config.yaml
experts_per_token: 2
d_expert: 192
balance_loss: 0.00776
vocab_size: 16384
norm: "rmsnorm"
optimizer: "soap_variant"
batch_tokens: [65536, 131072, 262144]
Below are experts of layer 9 (counted from 0) of a mixture-of-experts language model. Rows are named down (a neuron's output weights, with its number) and show model dimensions 40-79. Each number is 50 + 12 x the weight over its row's rms, rounded and kept within 0 to 99.
Before each expert's rows: a language model's description of what the expert responds to. This comes from a sample of Wikipedia text that the model never trained on.

# expert 17
What it handles: Nationality and type adjectives or modifier nouns in names and titles, such as National, American, British, Native American, plus Japanese byte pieces.
down0:75 55 55 41 48 37 81 15 47 67 73 48 74 72 42 40 62 44 49 67 44 55 69 48 44 58 48 33 54 81 40 34 43 60 39 53 59 53 38 49
down1:53 42 24 47 64 64 48 56 66 35 33 35 30 65 61 48 16 70 61 41 36 55 27 62 65 38 56 46 55 60 66 55 68 60 43 51 56 43 61 44
down2:48 39 44 47 37 56 37 63 46 58 65 72 57 41 35 67 46 66 52 55 66 59 46 38 42 54 44 42 54 91 38 25 39 55 65 49 62 57 44 36
down3:58 35 64 40 64 49 33 54 57 66 66 49 39 38 43 41 51 77 37 32 46 21 60 42 44 50 58 34 53 51 58 80 46 48 37 34 38 68 50 71
down4:46 56 49 69 44 38 50 50 31 56 55 52 64 65 55 45 54 67 56 49 50 68 34 53 38 44 44 43 32 48 29 40 48 79 47 51 34 51 35 55
down5:46 26 34 32 55 31 37 76 52 32 69 58 55 53 48 49 37 46 57 70 26 34 68 36 39 61 29 49 50 49 56 42 65 62 29 46 61 48 30 48
down6:38 32 42 63 45 63 55 34 58 43 33 38 67 78 66 55 55 64 40 62 69 50 52 55 28 55 46 46 53 53 43 31 52 33 41 70 31 36 46 81
down7:47 63 54 64 59 49 66 42 53 61 58 38 55 54 58 40 53 41 68 43 58 40 64 41 70 41 58 39 50 41 64 69 56 45 45 43 47 53 67 53
down8:39 62 57 35 78 69 48 64 60 48 59 59 40 64 49 62 38 43 51 38 61 40 30 56 47 62 38 49 39 71 31 52 55 58 51 40 50 61 50 48
down9:34 50 60 39 55 34 42 68 69 44 63 44 52 55 48 51 39 48 53 62 47 60 63 67 43 62 68 42 49 40 52 65 39 55 71 57 47 54 46 39
down10:50 39 35 61 39 38 59 49 53 39 47 67 62 39 41 41 61 68 34 38 73 38 67 56 53 62 48 49 50 55 57 61 73 53 34 44 33 61 38 41
down11:42 42 63 42 42 42 64 29 36 67 62 62 20 29 44 42 37 50 53 53 56 38 61 43 53 52 47 44 52 47 59 63 79 30 47 35 68 42 50 34
down12:48 70 53 40 45 09 51 69 59 53 30 62 35 36 50 40 57 47 39 57 57 38 52 57 56 57 49 59 47 31 51 58 59 46 60 49 37 44 60 67
down13:52 60 35 44 53 40 54 55 49 41 45 43 52 51 43 58 56 49 73 63 59 53 44 50 44 45 43 43 56 49 65 45 53 38 64 49 52 70 41 44
down14:48 64 32 55 46 52 37 43 54 46 65 41 44 67 72 39 36 60 48 60 54 30 60 42 56 34 50 45 41 56 53 47 55 62 57 47 40 39 42 31
down15:11 46 62 50 36 35 64 55 48 55 23 65 38 55 52 55 75 53 40 30 53 50 54 46 44 65 63 53 46 22 73 53 51 45 58 44 70 48 52 52
down16:70 72 51 56 65 48 36 49 44 37 53 41 55 40 38 70 37 62 44 62 68 58 31 47 54 52 64 60 51 49 42 38 59 60 51 46 56 69 44 52
down17:59 49 72 31 39 50 66 58 52 45 52 48 33 51 60 38 75 34 48 43 61 51 51 64 65 68 56 67 41 51 48 55 53 59 42 29 56 44 72 65
down18:40 38 67 56 50 51 44 52 34 42 73 54 48 39 49 57 45 48 62 40 50 49 51 69 59 73 39 47 70 59 51 74 56 47 39 52 35 50 50 46
down19:49 38 55 53 64 51 70 78 56 56 46 59 79 37 57 44 75 60 55 59 54 69 33 48 44 39 49 15 51 24 54 57 49 54 34 63 35 64 60 51
down20:46 42 45 49 44 46 68 59 63 33 54 62 60 46 50 43 46 46 34 56 50 48 71 49 49 67 49 56 52 61 59 55 63 60 61 32 62 58 55 60
down21:63 49 51 53 43 37 61 58 58 60 51 63 48 48 54 56 52 55 72 54 67 40 36 56 53 66 50 55 64 34 79 50 52 37 55 61 44 46 60 48
down22:40 33 52 18 49 64 17 78 52 34 58 46 45 49 43 56 55 37 66 40 74 44 55 56 51 49 50 42 43 32 56 27 53 54 39 72 44 28 60 47
down23:51 61 47 43 55 53 49 51 36 42 50 47 69 80 76 53 50 38 58 61 66 35 46 43 47 54 60 33 54 64 51 42 44 51 38 63 48 38 60 61
down24:49 54 46 41 44 37 44 39 42 42 49 38 57 44 54 58 47 54 73 54 55 49 65 58 45 57 60 44 58 51 33 56 59 50 61 61 66 33 38 52
down25:64 54 55 69 46 26 46 48 33 41 68 26 63 34 41 75 51 41 30 58 53 33 43 34 46 62 53 51 45 36 44 55 51 25 53 47 44 43 41 55
down26:55 54 33 15 43 38 51 62 64 59 30 43 74 46 58 37 51 53 45 47 45 50 70 53 51 68 70 41 45 49 62 39 59 62 51 60 44 60 49 52
down27:55 25 54 38 47 46 66 29 46 49 56 45 57 56 54 34 53 75 49 59 55 40 70 51 67 54 54 68 63 55 60 70 25 38 40 33 61 52 49 38
down28:34 54 44 66 39 55 55 66 47 26 38 27 45 56 55 38 62 47 59 33 56 23 53 45 62 49 61 57 29 49 44 70 45 64 27 52 43 58 26 76
down29:44 44 34 51 66 68 54 49 30 45 42 56 37 61 63 51 65 59 33 56 53 47 42 41 59 51 55 60 60 46 74 58 33 40 21 25 44 58 52 55
down30:31 62 33 40 50 44 67 54 73 74 74 67 38 45 36 57 40 46 34 48 31 72 40 55 52 56 22 52 55 47 63 45 50 56 41 69 44 36 18 45
down31:61 60 47 49 56 46 46 26 54 46 59 50 69 68 57 47 53 35 51 54 40 37 33 61 43 33 39 56 48 40 43 63 70 54 44 42 39 46 52 67
down32:63 38 57 53 67 55 61 40 29 64 64 48 70 43 52 54 51 54 47 30 38 44 56 35 41 42 37 64 48 44 39 60 35 32 32 34 46 54 62 35
down33:65 45 40 56 53 46 39 52 64 49 50 48 60 46 35 33 48 49 64 57 39 41 54 70 34 53 50 49 44 36 71 47 47 62 44 41 30 44 48 34
down34:41 56 75 49 47 57 38 30 50 44 35 46 41 59 77 74 37 40 49 32 49 64 47 55 42 06 53 59 41 47 67 50 63 51 61 41 48 52 33 55
down35:68 74 69 41 62 49 57 63 36 56 49 22 67 36 54 37 62 52 59 48 21 43 60 38 52 33 44 40 80 38 48 42 36 54 47 48 43 58 38 47
down36:50 61 41 49 74 44 42 36 35 50 16 35 59 37 51 74 60 61 41 50 25 58 55 43 57 68 61 54 31 49 38 47 47 52 50 25 50 69 42 58
down37:54 59 57 46 43 52 42 60 63 43 79 40 53 49 76 61 56 33 58 37 45 46 43 43 71 54 55 47 52 52 34 66 50 44 48 53 52 40 57 46
down38:45 49 43 65 45 60 53 42 58 49 62 39 50 64 55 56 44 47 21 49 33 54 52 49 61 37 55 50 31 59 38 58 43 49 47 32 20 39 50 64
down39:55 57 61 54 39 57 71 56 60 55 41 41 65 45 25 72 59 69 59 51 24 53 42 51 61 52 73 63 48 52 60 39 53 60 44 55 59 42 60 43
down40:44 60 62 43 37 28 68 73 66 39 57 50 59 56 42 47 60 57 54 72 66 65 73 50 55 58 33 42 58 53 52 48 60 57 58 15 56 55 57 55
down41:49 25 33 36 40 47 70 40 63 54 69 50 41 57 51 30 60 48 34 67 82 60 65 49 58 56 36 56 44 55 38 23 49 54 26 28 53 48 50 64
down42:38 47 63 57 57 42 36 60 49 43 42 49 45 60 34 49 24 48 52 53 66 37 47 37 43 57 39 56 39 42 45 29 54 53 09 63 35 45 61 46
down43:51 48 48 47 54 55 29 33 69 33 43 58 40 33 61 42 42 44 44 69 59 38 30 65 54 61 49 58 55 14 47 61 38 29 70 58 46 55 63 39
down44:49 59 43 41 52 42 55 35 44 78 41 28 43 64 57 50 44 63 62 37 44 69 64 37 65 47 41 38 47 63 40 69 47 58 45 35 98 56 52 34
down45:48 44 49 56 54 50 54 44 42 38 51 39 41 44 68 66 56 40 48 38 59 43 36 64 56 36 39 55 61 46 53 33 76 63 37 39 66 55 38 32
down46:38 46 47 41 47 36 45 41 31 56 48 66 33 33 35 58 39 65 61 41 59 48 61 56 61 47 29 45 52 43 43 43 45 79 38 41 49 56 39 55
down47:49 53 48 37 48 62 68 60 36 62 62 35 47 34 52 36 42 52 35 46 57 33 39 48 58 42 37 30 71 37 52 36 67 56 51 59 57 47 36 71
down48:49 50 65 74 71 35 48 24 43 42 50 56 29 55 59 54 49 53 41 27 52 45 46 74 31 66 55 40 52 64 51 36 57 52 64 42 59 55 59 46
down49:38 49 47 62 45 50 41 65 48 75 47 56 50 46 48 54 44 49 72 66 41 53 37 59 55 66 54 47 36 49 60 50 61 43 27 30 44 50 36 61
down50:46 54 59 54 42 47 44 28 53 60 49 36 37 40 46 40 72 61 63 60 71 63 59 59 51 29 47 47 41 48 70 42 41 47 55 47 37 55 41 57
down51:40 48 40 33 47 35 38 56 57 71 39 44 69 53 40 45 19 40 39 62 65 76 43 40 37 38 53 63 65 34 43 52 64 55 48 42 57 56 45 55
down52:48 50 58 57 48 63 27 54 51 50 63 62 15 44 44 55 65 57 52 56 45 41 54 66 41 47 63 65 63 45 74 66 57 37 53 41 41 58 56 45
down53:71 44 47 68 52 54 58 58 49 31 58 43 43 34 49 52 43 42 66 52 41 54 56 31 75 45 66 37 50 53 62 45 63 50 56 46 40 40 52 53
down54:37 49 43 63 59 47 62 73 54 49 53 57 30 65 36 53 35 55 44 46 66 47 63 54 50 46 62 56 43 56 41 41 45 66 75 44 53 39 46 23
down55:53 55 38 53 57 49 59 61 56 38 60 53 67 41 47 56 45 17 46 48 42 33 42 34 22 30 37 60 68 55 28 45 55 52 49 56 57 39 63 56
down56:33 35 55 55 61 43 54 55 60 44 58 47 53 17 53 60 69 67 69 51 54 49 54 34 55 61 54 52 48 55 49 56 43 55 60 43 53 44 50 58
down57:58 51 50 44 44 47 64 39 63 49 60 48 40 38 44 47 57 42 53 44 62 44 49 51 46 49 58 35 67 62 39 44 47 46 61 33 52 41 60 45
down58:29 56 45 66 35 36 60 60 56 43 71 48 44 46 62 25 53 39 66 51 46 35 53 58 68 40 51 33 30 33 60 56 57 55 42 52 72 28 61 65
down59:39 62 54 64 49 40 49 59 57 40 46 55 53 43 75 65 53 54 64 62 48 43 43 53 44 55 70 40 37 72 80 73 44 52 29 52 38 67 34 31
down60:47 44 44 69 59 34 40 41 44 46 49 29 67 49 33 41 58 50 40 61 51 61 47 42 57 62 38 67 61 57 50 53 53 66 46 47 53 57 39 36
down61:52 57 44 48 60 40 40 56 41 51 37 68 46 49 50 61 57 55 54 32 34 43 53 71 53 41 54 25 68 42 38 48 68 45 50 59 61 08 50 62
down62:50 54 73 54 47 66 51 40 54 61 41 54 41 44 56 70 45 67 32 42 74 21 69 48 39 71 45 49 83 62 35 64 56 41 57 33 55 57 45 47
down63:58 62 53 60 58 32 62 50 34 59 30 66 36 44 47 51 50 72 70 40 45 57 44 32 43 62 41 44 39 67 55 43 54 35 39 54 55 61 50 51
down64:43 57 56 55 61 17 36 45 72 52 45 47 68 19 64 63 50 64 18 51 54 59 35 64 30 74 53 51 51 51 39 67 60 55 61 50 37 47 49 50
down65:40 33 64 45 49 55 43 53 65 30 56 62 61 35 47 54 72 50 63 42 39 56 46 44 38 38 59 44 34 70 54 43 49 40 30 62 42 47 53 41
down66:37 81 33 56 48 39 46 44 56 62 41 52 67 39 61 73 54 65 66 61 46 24 74 70 42 42 51 47 35 61 28 49 52 61 58 62 34 44 45 46
down67:59 32 53 58 50 26 63 67 52 58 41 71 41 63 65 48 49 57 34 64 39 56 55 41 55 60 56 47 53 51 51 31 46 60 65 46 62 65 44 39
down68:53 56 56 46 47 69 25 32 70 37 49 43 76 59 46 37 42 57 48 54 49 46 42 58 55 76 56 72 38 53 53 32 69 36 64 54 42 38 50 59
down69:58 36 51 46 59 50 43 32 34 42 70 42 65 57 46 55 44 57 46 56 44 74 67 49 37 40 49 24 51 59 39 46 73 44 50 48 43 34 34 46
down70:32 44 61 40 10 47 43 72 59 43 49 61 37 53 46 31 34 52 41 50 55 46 38 57 33 49 43 35 39 47 54 42 28 45 63 37 43 68 61 32
down71:60 58 76 55 50 59 52 46 41 41 43 52 46 41 42 66 16 32 53 45 42 58 41 52 50 46 33 46 47 39 35 30 64 42 52 53 83 39 45 57
down72:62 37 54 51 59 58 46 51 52 39 58 44 53 60 31 59 34 51 34 52 75 45 50 44 37 49 57 69 43 53 64 37 44 25 50 55 44 65 63 41
down73:58 72 52 53 50 59 52 42 50 50 65 60 49 46 69 71 65 49 60 55 47 51 44 41 43 51 32 45 39 51 83 63 59 36 51 74 48 39 64 69
down74:71 28 50 64 42 45 51 46 68 77 43 24 40 23 43 59 57 21 57 44 58 51 53 66 32 59 53 49 57 73 34 35 61 29 58 29 71 60 64 49
down75:54 45 20 49 47 28 50 41 41 66 57 58 56 32 53 34 31 50 62 35 59 80 56 32 51 59 66 37 55 55 38 32 42 64 64 48 48 56 50 70
down76:52 51 49 39 35 53 66 59 59 37 34 46 56 44 52 62 44 66 32 51 43 42 55 74 42 40 75 45 29 42 47 37 20 42 52 67 56 49 84 38
down77:41 39 45 58 58 32 45 53 49 54 44 48 57 47 62 25 28 33 52 56 43 47 52 37 60 46 52 57 64 68 46 41 42 55 61 49 59 25 38 45
down78:56 50 56 37 26 43 55 42 48 51 65 47 57 33 50 61 51 43 51 31 54 61 48 45 65 59 41 58 37 60 63 50 81 55 61 61 50 45 56 44
down79:55 28 55 47 61 74 53 53 36 47 58 49 46 60 36 55 48 33 52 47 27 46 46 66 44 37 69 56 54 55 67 50 48 47 45 53 57 60 44 36
down80:54 48 59 57 43 40 57 37 57 36 61 39 72 57 55 45 64 61 34 61 39 51 60 49 54 52 33 63 46 50 33 39 41 42 53 47 50 38 59 54
down81:36 54 33 61 40 60 45 54 49 60 29 52 78 56 78 69 58 57 52 50 34 57 50 52 47 18 49 45 43 42 55 62 49 52 64 47 50 52 43 39
down82:39 41 66 37 57 35 51 38 57 46 42 66 57 67 54 55 32 59 33 48 50 62 60 46 26 45 52 56 36 50 53 55 62 36 46 53 69 48 55 53
down83:68 48 39 13 48 65 46 56 61 50 43 32 56 68 71 38 57 46 51 59 45 50 58 54 47 47 59 38 51 47 45 36 38 38 49 42 39 35 48 56
down84:54 60 61 46 40 64 36 50 36 32 66 59 51 55 38 52 47 62 63 48 53 61 14 35 62 51 56 31 49 56 43 56 28 47 65 42 61 52 33 65
down85:59 49 64 28 55 56 46 60 36 61 67 64 56 50 53 70 41 54 83 37 57 45 50 45 53 55 58 48 53 59 37 33 53 53 49 32 60 44 59 36
down86:66 49 72 63 65 54 36 55 79 52 41 67 66 27 44 48 71 48 58 60 69 34 49 36 61 53 69 39 51 62 44 52 22 65 54 43 46 47 49 63
down87:47 32 63 45 61 48 53 42 42 35 61 56 26 29 55 48 47 32 66 45 50 53 37 46 33 42 45 60 55 42 61 57 31 24 58 47 51 61 32 70
down88:56 55 61 34 46 56 16 56 52 35 42 45 74 50 47 63 40 44 57 58 49 34 43 43 49 33 56 44 44 46 52 51 32 64 33 37 53 58 72 74
down89:55 53 39 39 45 59 56 38 48 56 35 47 43 53 35 44 36 34 31 40 46 62 30 42 49 56 31 45 51 68 39 64 61 56 60 49 62 57 40 27
down90:65 63 40 64 59 47 55 38 44 53 37 53 51 58 71 65 53 63 41 45 60 47 62 57 48 51 41 35 51 33 33 47 48 64 26 43 51 58 63 60
down91:35 66 36 31 40 59 38 55 15 60 47 47 40 56 17 27 64 53 38 56 32 47 38 52 65 41 52 46 74 36 40 54 28 71 62 54 59 45 56 46
down92:31 43 48 76 49 30 57 54 57 45 50 80 44 30 41 41 75 42 80 50 66 55 44 65 60 60 39 43 47 54 56 51 51 43 43 43 44 68 71 64
down93:58 45 49 48 69 44 49 68 53 68 43 55 37 67 58 53 38 31 29 47 44 56 40 57 49 55 53 43 38 75 48 47 60 60 63 77 46 30 51 54
down94:69 34 53 72 32 66 45 49 72 55 38 73 67 56 25 76 34 30 69 53 51 48 25 38 69 57 59 55 50 49 62 39 58 61 59 58 45 37 42 26
down95:45 30 60 66 58 52 35 58 38 57 49 37 36 55 43 63 47 52 50 45 53 50 54 75 26 43 71 54 41 50 44 48 58 37 48 35 26 66 47 55
down96:48 50 50 36 52 45 64 57 59 35 59 38 54 43 70 39 51 51 53 51 44 54 51 43 54 51 51 54 66 48 68 81 71 54 67 73 60 38 45 22
down97:45 61 59 71 36 46 49 25 41 54 50 50 62 54 49 39 57 56 22 41 76 62 46 50 36 35 43 51 67 51 45 49 67 74 37 50 58 64 57 65
down98:52 56 64 69 69 47 35 45 48 38 54 43 44 45 52 42 50 47 57 56 47 35 56 47 32 50 58 28 61 49 48 60 48 48 57 58 50 50 47 82
down99:54 73 50 42 40 54 49 54 48 56 47 65 39 63 45 46 51 44 66 69 35 48 61 44 25 43 32 39 58 28 60 56 50 61 43 57 66 69 39 44
down100:44 85 47 67 46 39 50 36 44 73 43 50 41 46 53 64 45 33 69 73 42 52 52 62 42 44 40 59 39 66 46 48 60 43 54 56 39 54 62 44
down101:35 46 59 51 80 27 53 50 65 66 41 60 40 26 27 69 49 50 50 49 31 22 60 38 60 58 60 54 44 37 60 42 66 52 41 37 61 39 68 53
down102:49 51 36 15 57 48 47 69 85 34 59 52 52 49 71 41 44 44 54 39 49 65 44 46 39 46 57 30 57 47 65 32 25 49 41 63 52 52 69 47
down103:66 38 47 45 46 57 51 80 46 62 43 71 38 59 60 49 67 48 36 49 41 49 37 50 65 37 53 46 18 57 45 37 52 18 56 41 48 51 38 61
down104:58 52 35 49 68 54 49 55 56 73 57 44 57 35 53 34 38 42 53 79 30 41 46 49 54 68 47 38 62 45 30 57 63 51 28 41 52 75 47 67
down105:47 70 51 53 36 77 54 40 49 46 42 41 47 36 33 67 39 36 39 62 42 39 56 42 56 57 50 40 51 45 64 46 39 58 74 44 49 64 40 53
down106:61 57 24 63 74 48 61 33 48 25 38 38 58 37 29 47 61 39 38 48 41 39 51 46 67 70 47 42 47 50 45 60 62 37 47 55 42 59 46 46
down107:66 54 50 56 55 67 33 66 69 72 52 47 54 55 46 49 55 49 67 53 37 57 33 52 69 29 67 50 35 42 50 57 55 46 45 40 64 44 61 68
down108:45 48 56 54 58 46 49 79 53 43 52 62 73 66 59 68 58 41 23 72 50 30 76 50 47 44 50 53 43 55 43 38 40 49 55 59 47 18 24 50
down109:54 31 38 42 73 54 59 42 44 43 35 44 59 59 67 41 44 55 64 77 75 50 39 41 80 66 72 40 22 62 51 58 44 53 80 42 61 72 57 30
down110:47 32 33 44 83 54 54 66 70 56 61 48 45 57 51 48 42 27 62 52 73 55 55 60 44 38 37 61 52 59 55 38 50 32 59 64 62 61 48 31
down111:52 56 55 49 44 46 67 59 52 44 62 50 42 40 50 28 78 63 61 55 88 48 47 41 63 61 50 52 69 48 63 63 45 52 32 49 53 47 39 49
down112:36 56 46 53 43 59 51 53 32 66 45 52 31 46 41 48 63 33 27 41 58 51 32 50 64 52 22 51 62 75 56 38 51 64 49 45 65 66 52 53
down113:48 43 27 45 60 59 55 39 43 54 38 72 50 73 62 49 72 58 39 28 48 70 42 54 45 42 30 38 49 69 31 76 60 41 34 65 49 61 50 26
down114:37 31 48 39 68 41 42 58 48 40 63 43 35 57 58 44 57 51 42 52 42 50 49 45 48 57 72 58 54 36 50 87 53 42 61 37 60 42 61 38
down115:51 57 38 67 54 59 39 55 44 68 46 43 42 57 47 29 40 42 36 53 50 74 44 49 66 45 46 47 51 43 57 37 55 54 29 64 31 60 61 48
down116:55 74 47 50 49 69 48 36 53 43 36 38 68 41 50 33 30 44 44 56 48 62 56 45 43 61 68 52 57 51 32 59 38 51 49 31 58 42 46 48
down117:50 46 32 29 32 57 48 46 31 47 51 57 70 50 38 42 37 50 40 42 49 61 49 47 55 53 51 59 75 51 73 46 44 45 57 49 43 39 65 53
down118:60 45 80 61 67 39 76 35 58 41 55 33 47 51 60 41 47 49 35 51 57 48 47 62 65 31 51 48 76 47 56 42 59 51 45 42 57 29 51 58
down119:57 63 45 64 33 51 53 37 40 42 54 40 47 42 84 61 44 36 33 59 53 43 40 37 49 82 52 45 44 49 41 40 50 42 29 68 30 63 35 50
down120:36 62 73 71 57 45 63 46 42 15 48 60 62 43 58 52 74 37 45 43 72 66 41 39 57 75 48 44 71 44 62 57 64 60 52 54 41 60 50 48
down121:64 65 42 61 49 51 49 68 72 32 61 46 43 58 39 60 53 29 45 37 59 66 53 52 64 52 45 45 57 76 42 55 84 69 55 54 53 42 45 55
down122:45 63 72 45 86 35 54 43 45 47 53 45 43 64 47 47 46 28 49 47 53 58 44 68 53 37 33 46 45 54 41 41 52 68 40 70 59 36 66 62
down123:54 46 73 43 55 52 69 60 73 64 58 52 54 59 52 42 45 46 49 61 56 23 55 55 52 23 54 33 39 59 45 56 48 54 65 55 61 63 47 50
down124:50 55 43 59 65 49 52 64 73 41 58 35 29 53 35 72 66 51 63 42 53 55 50 62 73 49 38 42 76 61 40 54 53 58 25 51 64 29 59 43
down125:47 35 56 42 51 52 73 58 42 16 34 39 33 53 43 54 57 45 56 36 68 54 46 44 44 76 57 53 37 53 41 38 46 53 53 53 38 41 60 48
down126:66 47 29 61 65 46 44 31 66 50 51 29 50 56 52 44 47 54 50 36 41 42 49 47 56 50 65 53 53 34 60 50 46 37 44 53 44 55 39 67
down127:48 21 44 43 51 52 71 26 47 40 42 37 51 64 48 60 50 45 49 47 65 47 46 41 55 53 59 48 46 64 62 43 40 69 32 19 52 43 45 46
down128:73 56 41 50 75 37 42 54 75 52 47 47 59 48 57 38 34 61 47 54 40 46 49 20 58 30 46 47 49 65 37 60 33 45 28 61 51 41 57 60
down129:60 56 57 53 56 33 61 48 48 51 40 45 60 42 62 52 65 35 68 81 49 45 32 50 25 55 68 58 68 26 57 44 50 84 42 42 55 52 26 40
down130:49 51 52 57 49 43 50 62 45 42 45 47 50 50 55 45 55 35 55 41 60 37 32 57 43 36 37 37 58 37 32 44 58 47 26 48 77 75 36 46
down131:57 30 32 51 73 81 54 69 64 58 32 53 60 34 42 73 43 54 41 79 42 64 60 60 60 59 56 48 67 54 50 45 36 55 45 38 49 51 35 55
down132:46 23 33 42 51 69 50 34 47 65 64 62 30 35 53 50 60 49 39 63 47 29 43 59 51 62 78 62 47 68 60 63 54 50 56 46 52 45 49 44
down133:47 43 59 41 78 36 63 57 40 50 60 62 43 51 48 45 36 48 51 52 65 56 44 30 56 33 52 37 54 48 69 34 65 32 79 58 62 34 49 35
down134:33 49 47 72 53 44 61 51 38 69 65 26 30 62 58 37 46 66 44 44 49 32 53 31 45 57 44 44 30 61 54 56 59 52 64 44 48 15 49 40
down135:28 35 56 37 48 51 40 53 36 62 52 51 50 28 43 35 55 57 70 54 74 38 57 17 54 27 58 27 40 31 40 55 69 42 54 57 37 42 33 34
down136:43 51 46 66 61 51 76 45 53 49 47 42 44 45 46 36 57 35 28 52 55 51 47 53 75 73 49 33 55 43 60 57 42 29 54 27 59 47 25 68
down137:60 37 46 30 45 55 55 46 63 48 46 42 42 51 33 38 40 53 43 31 40 35 55 56 62 49 57 44 35 33 54 60 53 45 37 56 29 51 52 42
down138:48 41 49 55 71 64 49 39 43 43 52 75 47 52 51 60 71 43 34 45 41 41 60 61 42 34 49 36 44 50 27 45 12 42 41 48 27 59 55 57
down139:28 23 76 71 51 51 50 59 83 57 42 62 48 40 43 60 35 32 50 52 58 64 61 51 59 70 65 33 40 42 55 43 45 54 46 61 59 37 57 65
down140:42 40 48 45 56 45 55 42 40 66 47 48 60 47 31 77 43 47 64 64 47 72 37 50 41 64 44 42 56 57 39 57 48 71 39 66 49 52 45 43
down141:46 46 44 61 52 54 53 47 33 68 55 36 34 62 46 85 55 60 40 69 42 46 52 32 44 54 64 33 45 47 55 38 59 51 33 48 51 49 50 46
down142:45 45 36 56 58 39 50 59 58 64 45 55 46 56 13 44 41 38 64 58 42 49 49 69 37 60 45 51 37 51 63 32 43 38 48 53 60 39 56 38
down143:37 58 62 41 64 50 68 27 57 64 40 48 57 53 67 60 49 51 56 29 56 53 44 45 64 77 46 41 70 34 31 73 35 27 43 51 42 58 38 27
down144:41 37 48 38 58 27 72 27 47 39 40 54 54 29 55 47 41 49 45 32 60 36 67 47 56 34 51 41 48 50 69 57 31 35 46 53 43 33 54 53
down145:60 63 60 43 47 51 33 43 50 62 40 56 41 48 48 34 47 32 69 39 39 58 67 62 54 54 69 40 58 35 48 73 32 45 47 47 39 63 51 50
down146:58 41 40 55 53 72 15 53 55 75 41 46 43 53 31 49 59 68 84 47 40 54 61 54 52 31 55 44 40 56 37 74 25 17 55 48 61 52 40 47
down147:64 77 37 41 53 51 64 65 64 42 55 49 39 56 55 50 57 68 44 55 31 57 56 68 41 38 60 42 64 45 50 47 39 44 58 39 48 75 55 28
down148:68 60 34 77 45 33 53 41 14 66 49 45 55 43 68 59 38 70 47 42 49 62 49 69 32 23 48 72 41 42 51 49 63 56 50 39 71 58 49 35
down149:40 65 29 49 55 47 48 48 47 49 64 50 56 46 41 65 49 47 38 75 42 66 58 54 67 74 83 56 56 42 27 45 50 71 22 56 40 57 39 27
down150:39 70 43 54 55 50 68 70 53 51 47 69 56 63 61 83 55 47 31 61 35 49 43 64 55 58 43 63 38 60 54 60 37 46 84 42 60 57 41 40
down151:55 70 64 61 37 53 40 29 57 32 42 60 70 75 53 44 78 50 46 57 71 64 52 53 61 70 66 48 67 33 65 44 36 49 59 39 65 57 50 29
down152:53 58 45 48 17 43 59 38 33 49 50 55 17 51 49 53 54 45 63 53 28 55 35 75 45 80 70 37 55 73 38 37 49 37 50 35 56 45 55 54
down153:71 64 48 51 64 48 38 66 36 38 46 55 48 58 49 61 50 55 41 60 49 48 51 44 56 27 45 80 33 50 44 75 49 41 43 20 43 54 53 57
down154:64 59 46 61 52 51 46 56 38 41 48 55 50 45 67 52 77 55 52 34 49 27 54 43 67 52 51 78 59 49 46 35 37 28 35 41 67 40 69 55
down155:66 30 67 60 42 59 58 55 25 26 52 59 42 49 53 40 55 35 81 37 31 59 43 50 36 58 46 62 83 59 67 45 54 48 53 53 36 43 49 65
down156:58 48 33 38 54 52 53 54 64 69 60 53 50 23 54 43 60 52 63 42 48 53 65 49 58 46 40 64 49 73 53 54 42 50 67 53 40 44 51 66
down157:57 62 38 65 50 59 73 42 58 41 35 49 56 30 48 55 69 53 55 54 36 58 55 35 56 48 52 72 60 45 51 55 54 45 57 40 47 37 57 58
down158:53 42 57 57 34 53 48 50 56 24 49 63 37 41 57 44 63 28 60 60 50 28 44 39 67 37 42 57 50 48 63 46 38 38 41 48 44 43 46 60
down159:48 47 65 38 48 49 38 44 37 50 48 62 38 39 42 50 45 28 48 48 43 67 39 62 68 56 35 79 40 23 49 52 58 50 45 53 60 67 52 59
down160:54 44 52 58 41 42 50 49 58 39 35 70 41 56 72 49 44 42 39 35 29 68 44 76 47 32 41 40 54 47 36 52 54 56 50 55 45 43 39 46
down161:71 43 41 50 56 37 44 47 59 40 46 53 60 41 75 48 55 49 53 44 38 65 43 42 47 36 59 62 68 58 56 62 56 45 33 36 54 60 19 34
down162:60 59 47 64 36 43 45 48 43 51 49 56 34 61 56 39 63 41 46 43 60 35 40 57 45 23 46 80 63 57 59 42 52 49 47 46 61 42 33 47
down163:62 49 42 52 69 40 57 36 59 52 49 45 55 40 42 74 50 49 52 61 55 53 62 58 66 46 36 50 47 63 59 67 68 55 68 58 44 49 56 61
down164:47 43 57 50 68 63 62 61 49 48 67 48 41 93 48 42 45 46 34 72 46 32 49 52 49 39 42 67 61 65 58 68 60 50 42 60 26 57 41 35
down165:67 65 46 67 68 38 55 54 64 57 52 31 64 57 42 55 52 47 50 56 59 34 30 41 64 51 28 46 65 58 43 63 48 57 48 58 41 64 38 63
down166:45 74 47 46 48 32 62 59 37 59 51 38 43 55 48 72 39 55 72 58 66 42 44 48 36 62 39 53 56 57 54 40 53 62 40 63 40 71 45 47